config = dict(
    n_layer=9,
    d_shared_expert=64,
    routed_scale=2.5,
    balance_loss=0.00205,
    head_dim=32,
    vocab_size=8192,
    init='normal',
    init_std_qkv=0.0361,
    lr=0.0027,
    beta2=0.99,
    warmup_steps=200,
    schedule='cos',
    seq_len=512,
    train_tokens=629900000,
)
Below are experts of layer 4 (counted from 0) of a mixture-of-experts language model. Rows are named router (the router's row for the expert), up (a neuron's input weights, with its number), down (a neuron's output weights, with its number) and show model dimensions 0-47. Each number is 128 + 32 x the weight over its row's rms, rounded and kept within 0 to 255. Numbers have three digits each.
Before each expert's rows: "raises" lists some tokens whose logits its average output raises strongly, later layers aside; "mostly gets" lists some tokens that are sent to it at least half of the time. This comes from a sample of Wikipedia text that the model never trained on.

# expert 79
raises: "posed ", "p ", "ps "
mostly gets: "Total ", "War ", "due ", "moved ", "During ", "began "
router:187188191158114142126087196183148138128114131108098173134113108133128133154074103145120137100133113165149099081137145181122123150066170106139113
up0:121117136215130171097152124128157077178123149145174182088098147103129129072102130141133142090139092093120093154122123156183112150137113071131087
down0:091196144086078096156145151123155096126088067196091092098162142132093088099085148109028160058128074140121099105130141136202101146166163095132117
up1:169077139121074182148143077169160114084161076141124072117116177178139126158109081137116107106085084158137174114063091101124162154081180157113128
down1:157158135121126161134198107165137156173150136114114126117127171136125042116071185177135148102055155140114139119112144099117061128071151144145131
up2:118104134091111172057130093076085102169160085126180063088088098143119130139175073140079091118147157081129114063128128129130098194125145134182159
down2:122099154100109110133201137139140103194118162089192091140144103101157164098121029134072092113152146153117112151126114093109153223081152209150117
up3:148134102111145093103093134147093082103108070117170214117101122154151162089116130159097213144181068103190142155107156212118086128208156172139151
down3:134199101139112112091081141149153125177134170156124096084123138149181085135094145189114160136154147156069120104180200179148119098201133126118115
up4:155102119201114094157089143139092109159081106147133207121115129121158091128102082173146107152133102130146070117140117143155114084089146106116152
down4:148110113163108106142124126106025144143122081136144164132170143125154096124149166156099126136139051209145138110114107113136108070123138149104143
up5:157145105165110152109142115210128118096103094186098110110190139127110130103150124161123095108144124062131121105161138157081085109129090104138157
down5:136172138151173166094197085133056104105133103144129137135119135108118145179113081074181067122155130105163124152109128197130083141105129125119145
up6:212160169097131115127097091128065141203124085126125086071113072160139076120049132080111131129140094087151062095159121112128132171064182114134152
down6:186130170177126141096090143132120124072135116162178132176105145103121153115098047172138131132127181160122113097123076112159150124113095136091111
up7:149089130064106127084155108141079150111133084129164134085143125127114119124132110074124195179054150137120117190124090148113148125143173051112102
down7:130104145056132157097166113107134108091137137130088137057143124152116083155129067089165176135173077127135131120121113126154128167209080130118147
up8:029091094182117162106137116186101092156113165099090133102125094109117137126104137104147141087144131161161121135094131147127144132156116123151127
down8:084114171164166193137129181137133091093119162161128150137101078160087138147173134097149097087131087211157073044116154117105119097185160171182141
up9:135098153131113088120080169155112167155152146113139150081099112181144146105137103112134106097105153104113067109145098083148131128044129067138157
down9:167070186136142107096118110137215141105143111117129146164064161106144123134118171071110169135094154107120086128156127082043178086092112182132121
up10:160137147116139094149042125106110088108158101145152100148088113137128166161133159109087102153144104153152100182134123114120086124101130115063139
down10:147165086095087122153142161154139100174173122138192118178138146098156157171140099109096141142140071149155101137147085137094164130108187144101151
up11:103111184140142186099202129129166144138173092214131127110128136130091066084080122128098139097087127111113103100091096116164127115098159087114095
down11:113146122148062143162149059127092120118107106169148138164144085125130146115180137133152129098148149119079187134139114088176091151118069155086087
up12:140131121106158113130163148136095166121106123102117067123125102155090100108127127131097130073148070179093191094146153106115158149108099175110110
down12:137152138131145155162133115109124132152092134097134180097063090120129143087166159150176079117109153192053115127139103170104109107150089143116127
up13:142106147134127073129116162110159080147170179067172103133109093179113144118129109114105147097134153151118135208120131179084141105148139167120144
down13:075086121151120088127133101128142166130077136050113174069133131166087248111076187185157103101143133096128141111119107112135164076129103107144095
up14:112161135105117179166139132121222167095124147158160114085138112135104135120163074139159171145195128150119131136072163134102167086123140158100184
down14:147156140233150204155083138066129116140132117109145090107154094140067104102133130076097155125145177163148055106143128117104153118207123138084097
up15:128138146158113114122063176157070128070084121128133151155150114186137128167122132132084117177097104132097153057086035140109099084074120150168131
down15:203183093156128128128120125168167175113124078079179163113122133118104173162127156087180136115158115155067123171172101134159129104095144164150113
up16:103134116115115170100157079157100121139142129110140153085128134130134141147118102097135158157141185094112085125164134071114091171165175086132123
down16:126137130120132071079110167169111074123137154097121163094112125092141127134087136114160134217115083106111130150143072149154158167150122110174112
up17:081137104099161136090089117127115133127111193141149112131220102143138144168153130097126139096155146179211165093105140088120122100136110133134077
down17:123118150110109166130124127150156152072085062126112156173165093062127089149093143108139101115116128114125097090117145108100162112112089158088080
up18:140162094152109127056149167152126128154101182172086156123135070124146192096077145138077180153152193105123114086145109142106103133137133166156108
down18:121120106190097155115101197084189186084186128197047124141138123082102141110107146151150080152149130177106121083124090123144090115155155156168066
up19:074069133114060128124135171124136112111120163132189138152154170152200106128154073144178169135120121109127121116086117119124186165155153120144147
down19:151131109089137124139105152169141092125134148133123074151115127138106113166125103132118126133089071140127135145125067070154090156068144143149090
up20:131178107139108128157192158132114141123112157160117124094114143129116111126127131102125124108134114157137163101104130079081126134136107050123166
down20:133198116192134154161151133122118138137172146105019136119081111125139162118123179123125150096115122131149162165086163159078112142114140107179151
up21:075104139125165092089134178174148110133139093132122183116144152111180174114162138131104137085158145133136122167109137107097074132180135102174141
down21:130112110136126137116124125123091096130177163103152147135163148103111128193152148162097047116120163127138182121169119062141133132103124123088146
up22:093148162101076176201153104127144156126152156123091118123164168108160085129127109133087177150119137185103150113117159125138160107103106161068127
down22:108084106125150052184124108140137149157162141102147121144100183153173117084109127125174149178119121125122174170168144172098146153163072061159122
up23:134139100174083147111117126126139117058102124132170139119158156128158155084187115122141137107141142117091170153158161131114153092060158083135123
down23:121108109150109109208119139073129167182067123170126204132131153152093153096164112166101192127163112085087124132148159101157108106086137099164112
up24:143159115063169137115115138163095132144132141155119112113142113110115124180045161131126156129138152167184152140155160104148179133135080182158136
down24:124130073104132101187121127135146138142117115107170147162114078135110125177081111145135110145114151069163139146123113149204077151146168100139134
up25:144116139159113169156184121126103104114139128100181087105133135101122089135145140142165135110158081158135103079090117136084139173099152130144096
down25:152112108076146117094078151097148103112154156107182162141134106117140106088185116197124093158115100145123134150154140120140130171145084129126124
up26:174148152114158153147079143078140118183140111113126100133125103173112246166146119128132147135082104141145182060131155147064167089094092094142131
down26:134113148031086124168109147127106115132136163100139110130109157094116202097150136136112111136129143131155130155108127131104125102165105148054111
up27:134165134158134113129187118121134090135151123133228224072131110112038127158109134075105139121142119070175160121066161150107153156131087138146160
down27:073118138116196125115157122138110123101144123112162137111168125174117124122142121089116127168198153102107159160121103142188107177079142086136157
up28:135100164137073165106144161084142160120183148084239100099117180110135124107137152197112136075150172137079124092139194142126148085053116110135152
down28:127142089181150136073152110145113167111105097185150166144157123118112162088120090083106114108180131131155115112164185065137114134126165129136133
up29:155176121112113088131137100152102123130113082073090125146124136165176154089105110101156110152153056137109140139180112092171163104191105167103109
down29:073117154152068112131086054123145114050132089140110060087137172141152092124181096109139165152133140103132102143175146172084079065144097171114118
up30:114093120131133096145084111094152143154084127101123145088109137133171096087143133192114130112164148064173147099088066125121088097096146150162109
down30:084155111110129085118127146173157095148079117194126144094106134125091110082145122080166063130099134126120113099093173110149114150092123055105097
up31:143148124114174120174106117149068120115142093101185116162115125117121131151172124197118140132098097156090150212195081121142118121092152172136104
down31:124111126081179147154075149156144116104053091115099116201140122173106142128134113143073137138106096101113097098122202177131087069157131140139093